Experts of a small language model.
Experts: 64 experts in each of 8 layers, 96 GELU neurons an expert, 4 picks a token, a shared expert of 128 neurons.
Below are experts of layer 2 (counted from 0) of a mixture-of-experts language model. Rows are named router (the router's row for the expert) and show model dimensions 0-159. Each number is 500 + 40 x the weight over its row's rms, rounded and kept within 0 to 999. Numbers have three digits each.
Before each expert's rows: "mostly gets" lists some tokens that are sent to it at least half of the time; "gets" lists some tokens that make up at least twice as much of what it gets as of all text. This comes from a sample of Wikipedia text that the model never trained on. Tokens count by the router's weight.

# expert 54
mostly gets: " and", " or", " on", " but", " &", " an"
gets: " and", " of", " the", " a", " on", " in"
router:440544502544540518434536414534570488475502434479521497486537554575508461488468430460504488393475483544488456509437408457483553434513555483495451459519586481512506554539482525480502541504498588511503517510576512479529576443515516458415506488518521489456475532507422503572430459564490462489503426445496520477516469536448502483536548465502471480467551473451580450503443451471512525494517507543521447562509475560505459464473508471560466511548477532514532470498498495505538481507552484

# expert 8
mostly gets: " Species", " Turnout", " Preced", " Animali", "Scientific", " Born"
gets: "|", "-", " |", "\n", ":", "ing"
router:425531490494589573450531492597559507454503474505511441473549515548487420494486432457464475400443506493519485447513488442502540428496529473522478475465507477500501523500414578463535503457487536490467491569606453478553531456481472483422496515520507466448482521486434500542527485505455523447494464427517485519555524492512508473515490475494529491454540465453555447545501484448488563518484489613456466525470467575462474482515515432515492547522491540474481459471423460489514514497537553

# expert 41
mostly gets: " name", " species", "idae", " Species", " Genus", " classification"
gets: "s", " name", " (", " species", "us", " ="
router:395585460525573546485557487594501479480427489576522444468528540497532469472442497498463445459475505558491456500484432459417494492475506482588504435494501481474525544490458540422517509471571500559491535536513502487553547403518455459476521502514510558480472501495524605586459533542470456444482464505483488496525517515520514484526499469486475472433530477455519463562476447507522525550550495510474490508452500582470508529532528416522461551522450505477531506442461519446508520508484555

# expert 59
mostly gets: " used", " won", " made", " received", " played", " against"
gets: "ing", "ed", "s", "d", " made", "es"
router:453512478521563532467538412550496472409482508500536455432522554518516531466467480499511496507475529605454462447445468459411527460442489497469469466432515499513551535488406494485461518490529499564507550527519542516528549497457458457404560486535478535482469559540502523544463472554500424460518496431532549462566558507511493485497608493550484486485503432500554488505491422477499499500540472513452465583489498516501513543415557482494452524485444499460521452472476483458521516476510549

# expert 10
mostly gets: "ão", " José", "cia", "ré", "ón", "ín"
gets: "2", "1", "0", "6", "8", "5"
router:476509486503584586411568478515510454510470524546541533474575516507515441465451463543449509471416520585510518473468427479505541479535519455533461443493563436479565492550461531550448545466508498494512492501514551473534517462499487479462530493561511524499481550514489518581453543553421480479487492464476503438493497517471489481555564493570454474450540399447559472558500488447497510504490445555485442502456558518526491529512485482543468505478479532461506473413446506415475502430509532

# expert 11
mostly gets: ").", ".\"", "\".", "),", "\",", "\")"
gets: ".", "\n", ",", ").", ")", "),"
router:482544575580622525491525458500515495463480508528517513488576506571561511497498477487483465462477524551493495462420445500483536463486518485523479421509513492446504554503424489519495558447504495571498527552495564505531508426494446476469570503522560467518495522501462584550431565497524466423517500472524544442495573519489483497574529460559452447449544500456539513504490507439552551501515460554436472517452506565505505529487501468545500559525456510496532432460449454461558487432485504

# expert 23
mostly gets: " de", " De", " El", " La", " Le", " di"
gets: " de", " La", " De", " Le", " S", " San"
router:492570540507502581437582425533544472479509516556511481466547542566544468459478494516450500496420539553458449497401487461458594450532546440488506479493533473456541529490447495493482543459581517484480555520544565485509557427478478448505580493549505474463469517498452519523480532505454517516495507493483513448528537581496466451530526458550461495490597441411561500504438444477544525483509476551486441528475534558519523556493494496529524549533487482469501473454458513435508474478494509

# expert 52
mostly gets: " was", " been", " him", " being", " is", " well"
gets: " was", " is", "ly", "ed", " were", " are"
router:499552451543525520446513410518524474493419511525528486487587538518498500464457442475459501463475501548503456452486460435446513456515487457479495440440619457483549583524523515464496535464549476566560549494560473506520529486459474462435545522523520522500486548517455534500461511545498516496493503508609522509558568504496451425506530468493449466478548412493564488500500442490514541517509446512497454597467521548459497529461568523482442547559417519509508519460532487487528540466520525

# expert 14
mostly gets: "|---|---|---|", " Label", " Nominated", " Genre", " Density", " said"
gets: " |", "-", "|", "2", " The", "5"
router:446555505523550587487562445519603490491502451508552508411501527560525461468449472480461436432459542566522462441509515467465513491445501477525459474456545509524543497536472557478530532477481490506463521604559506458526493442484480487459519513538562458464530513505483531573424542551491495496523491474544493501493517513452485497530547444566502443480499436479548440497491456436498581518548436521475481537473502587448501561441529474517495568531503517526530442480425484498561513466542528

# expert 15
mostly gets: " Highway", " Avenue", " Council", " Battalion", " Senate", " II"
gets: " |", " (", "S", ")", "A", "W"
router:504514551541603528390534472506541454470484456513536514436524534532569483507479425495462486428455495554520459420488457492513532482485504478535464506489531430491546503480445486510461564435578554566605537540563552524528528474447459491439509505529540511501479495499438560555441585479503485465451471441519537469501515487506451436543597470556486490484543501453495509515449475456519517529545463509473515491465523522462537515494506508578453576538470534470489489473472479437513506481480523

# expert 38
mostly gets: " Education", " Science", " education", " Justice", " Arts", " Technology"
gets: "-", "\n", "1", "9", "0", "3"
router:474509491546591557374493466519573405508507461481530519499540484516516493494508451519488480495427481538469481424513494484506482507533582477533506468507537451412530546513425536481506547437505539533525547501511559481487470470446455493415498524521521574435496559503489542561460557494458491442505506428538525463523489561520498450490521499567510507441534480468530481517404509461554527550514472534514478515468510499467487464442518447506471549550462547476499459425529507455564495416506551

# expert 16
mostly gets: " American", " German", " English", " human", " social", "Scientific"
gets: " |", ";", ":", ",", "==", " American"
router:440535492572550562460563467520534474504467443559561524436543516536520483524486424501493492454488480500481443464457459488503514441473591504541456485496566506411582505499459505493498513451534511548465529509526541435552537442469474459456513507520517480517492526532528517584481528476439532502482453472543512482533491556435479488565561460577499465462547498424499555524457470449563562525483466499449518519472494522448489445480489461514456532524436549537528421480510485498580534436521576

# expert 24
mostly gets: " DF", " −", "​", "NH", " MF", " MA"
gets: "1", "2", "–", "6", "4", "3"
router:487560523497559521444554434535548456508489477516516540501536516545546484529450425452503474452372522566486411440448481439432545469497563524534519467504498504495515462522478571461515570470490483536532547509548532477478481402492476509463489514488534557451509535542438563511468539529507511506473475415552513451518495531512514480516569427497495499431528473463503475526495502448515486544489419518450474535477450538471505509490490440511523518510414493498466447432494480377488518465491517

# expert 56
mostly gets: " September", " York", " Japan", " Australia", " July", " England"
gets: "0", "6", "7", "5", "8", "4"
router:460503496515597575420535499557536412500428481525517494455559536537527459497474388517502477478448502572490482461447475481485511501519522491496468463529536432490555502517453533456445536458475492529519522559530514479530489435432502494420521454561550491522498579535480579539443557527506471448427493425522518478503490533495527454538544448541485484479547437499534451507492451471500548494495430528460452471410498533505519486519525447550497514534494540480499443424472450470510537440491521

# expert 7
mostly gets: "(", " Votes", "%", "See", " (−", " sq"
gets: " (", "1", "2", "0", "%", "9"
router:445517477545594562436583468566546500493439410544531522476499486499555428486499473430455476473421541525478469493426466473478564463501546500518458432493578478536526545550442540428497575469557495529488505529538500488491539458479497451444496492497524508467471555514487519530498522526490469480484434468508526505504495506455432500539524440483484486392562492484469486499472459397485515592496456582485515514497528500498461500471543469518451536573447508518466516484525482446509540446487480

# expert 9
mostly gets: " ==", " ===", " species", " author", " design", " Genus"
gets: "\n", "==", " ==", "===", "-", "/"
router:441544508544584574462564516547538464502476484522511457481530541529488471520464518426482431434465496490488476479496436463420488478504522471574447505484494483491500487514494587456541585426549482555484538580526484446520550489470455473485480497497529499466413551489470574489459492521458503417473462526478491521529501500517520494507487422526490522448560480487536481527462481475522556522502507534438494535499523608461477505481501404564518580547419524510517421459477507461496526459467550

# expert 21
mostly gets: " number", " name", " of", " Genus", " term", " Turnout"
gets: " of", " |", ",", ":", " the", ";"
router:487563489505546551455573428565547543457489503540488522450492551543517438533508461519471474394428450563496442478494435474490511487506512515554466468475537481550492576519440556451519591496516530532484511581543513527562595509506506432420514484512527479463449509456442476531455543485463489398467478487529548446528527557469455496525528436492495508498505500439511501508486490468477576548539497565489476499435486542519486532473521475522478487535502523505499515413464487458541505478556568

# expert 40
mostly gets: "mann", "sson", "ić", " Roy", "berg", "ović"
gets: "s", "a", "e", "en", "ne", "el"
router:472585559540561572441546489521513426467460483545563472465577504525513516512485452462416455446471507531491514466488473437500503463506496460545451452478504418487520512520459534418470536463538491527514533493513534513553544401462495489471517463565567509525498537517478521536453547520468482433498455449508531421560491506449463503565519484512479443466511415462559470560465472471585524484477480523477470487463545511510537568443579431507448508492472522470486470434480475446527482465503522

# expert 46
mostly gets: " League", " Championship", " Athletic", " Racing", " football", " league"
gets: " the", " |", " in", "–", ":", " for"
router:500596508517580532488528435534519478452441471522577530470502529542475466495490481531506503494458515574497506478457430438498534432472548501545465507421538513462484480503466529516457513474587560477501521500552457463512554455447462493408519471539494475482481531478459497485437526583523488471447447425507606453511525490496453534514554415561484514498528438525498490527537519467481556519481452599457465496440469525499501571463523477539457500514496534425474487456420459485523534509535508

# expert 3
mostly gets: ".\"", "\".", "\",", " ==", "\")", "”"
gets: ",", ".", "\n", "\"", "),", ".\""
router:442544526537554496446528465491535461420487460548499523487578540584536508509515478485468469470478552546516445451480481486458531515481517440556483438494566476462484567497443492506491546465573513532508506525516550494493526450463439467458552454586555485476471532543474598535434567529502507480493474470537535491541561539529506456560594429583454486462518529490535510507486468447540546549510433541423464509498514545514504492478517462540452523535475512552500449433509431489520542488451530

# expert 33
mostly gets: " which", " has", " not", " been", " have", " also"
gets: " was", " to", " is", " not", " has", " had"
router:444526485569528554497538401503526517455474503488590535451540538462512479433442443499419456531448473560461458447488407447490519389491474495540479410464548492521551525507498526460477527513493498527521519506557513528510487505441452486450554510558534503516486571558448515571408522538525541475497450504547489505535524495514455472544532503496424506511566471479509478512467467451467498550500455510461441552515511517430485497421549465532470472546488532489517480440462455505512541477542553

# expert 32
mostly gets: " Sch", " Mor", " Tr", " Bas", " c", " Preced"
gets: " ", "1", "9", " P", " c", " C"
router:491511497512548523443563427577607497481510494520490491519554525544534469483479403430491420500402469526460480479457454465457555456503575459507471477508476506487567523524461482447497576471518552534476535530530493500511544464505484505485530534503555495448503510549390534539520555501513540471472495430567545483484538509480476520536554492510489443498539461439556506588460474438513594474513460576474490511432474505456499501480553451512470517527492528478520459455482507416454497478471529

# expert 27
mostly gets: " and", " or", " but", ",", "),", " &"
gets: ",", " and", " or", " &", ";", "/"
router:470564478550588516450572476519591510449469448542545535495567533553520467465513468437503458442479534540501456462422438490467553444526546469495503426484527489466548539534444508481434572490531522532522519524558528482547539430488484458468506466489538469514454574490460552565423493528478489483522450478535525493499514530446488502552559468550496483443576519492554473518510446458556562536486471527477474496481477570496462493480504431567477515565466549530527460490517471467578490488547471

# expert 0
mostly gets: " re", " Re", " con", " un", " Con", " then"
gets: " re", " Re", " con", " dis", " pre", "re"
router:508610528539515481442578409540561454463485533497518454427537518495512468477495470511458447510375489544556504519450504439479531443474502440521525502512549512460554507451494530529514549467566511503473528533565543507488602490443470464461530492504521494506500582522462508498471534578490456504441516478566522428514547527471455423530529485484476428480555488464549484527444428474509526513464483561459495531463522564500491470452545478499494568497508537475493395483480478505491498524475495

# expert 26
mostly gets: " for", " in", " during", " into", " from", " within"
gets: " of", " in", " to", " for", ":", " from"
router:512534476582622528491512440526553491493514493501524513484493510564527449466481468448472471443459474538459451510439485495470549472502524507537483480471508490429513487537417523441481555487549549531480581500548548470552547427484515439374529513537505526495453488484431505539402498520481460433487432397519583440547531552461487466547538447564492507496528430471504481535468479504509515545484500512431471525461491499463493486492549458524445496538469517472528508461482478461513528491503551

# expert 48
mostly gets: " with", " as", " by", " has", " been", " was"
gets: " as", " by", " with", " to", " was", " is"
router:437529511597595518452526407518530484442468514506528460438479558501511474437453477468466452491480546546496449482467475478466563455458515475561468441456514508497546477494452514489530532531544503497511546509530561453541557458513465484405565514526527511509449526498452500542412506542519520468479448506541513499568502522465469456535577491565444478478581483498492491501490459486483531598463481497459464562472513499477516514460592471558454507535422571484540508494521467509528553500476564

# expert 22
mostly gets: " known", " other", " such", " politician", " different", "born"
gets: ".", "0", " |", " of", "1", " other"
router:418496462568548572497564442522548520487446483499555532482531540519495479489484500477507498460427558521481512467441415494446524493535547515532498418507535505465532538524470545428570580504555493589529528506493536440528564461463501517421480546481516471500474528543480516535433501508453482429494432509501580489480521527499492517540500405500429460420499472492497460514442475493507529541449502525515463596388479481433477535483535474515470499527469479547502501475515522501507495479502589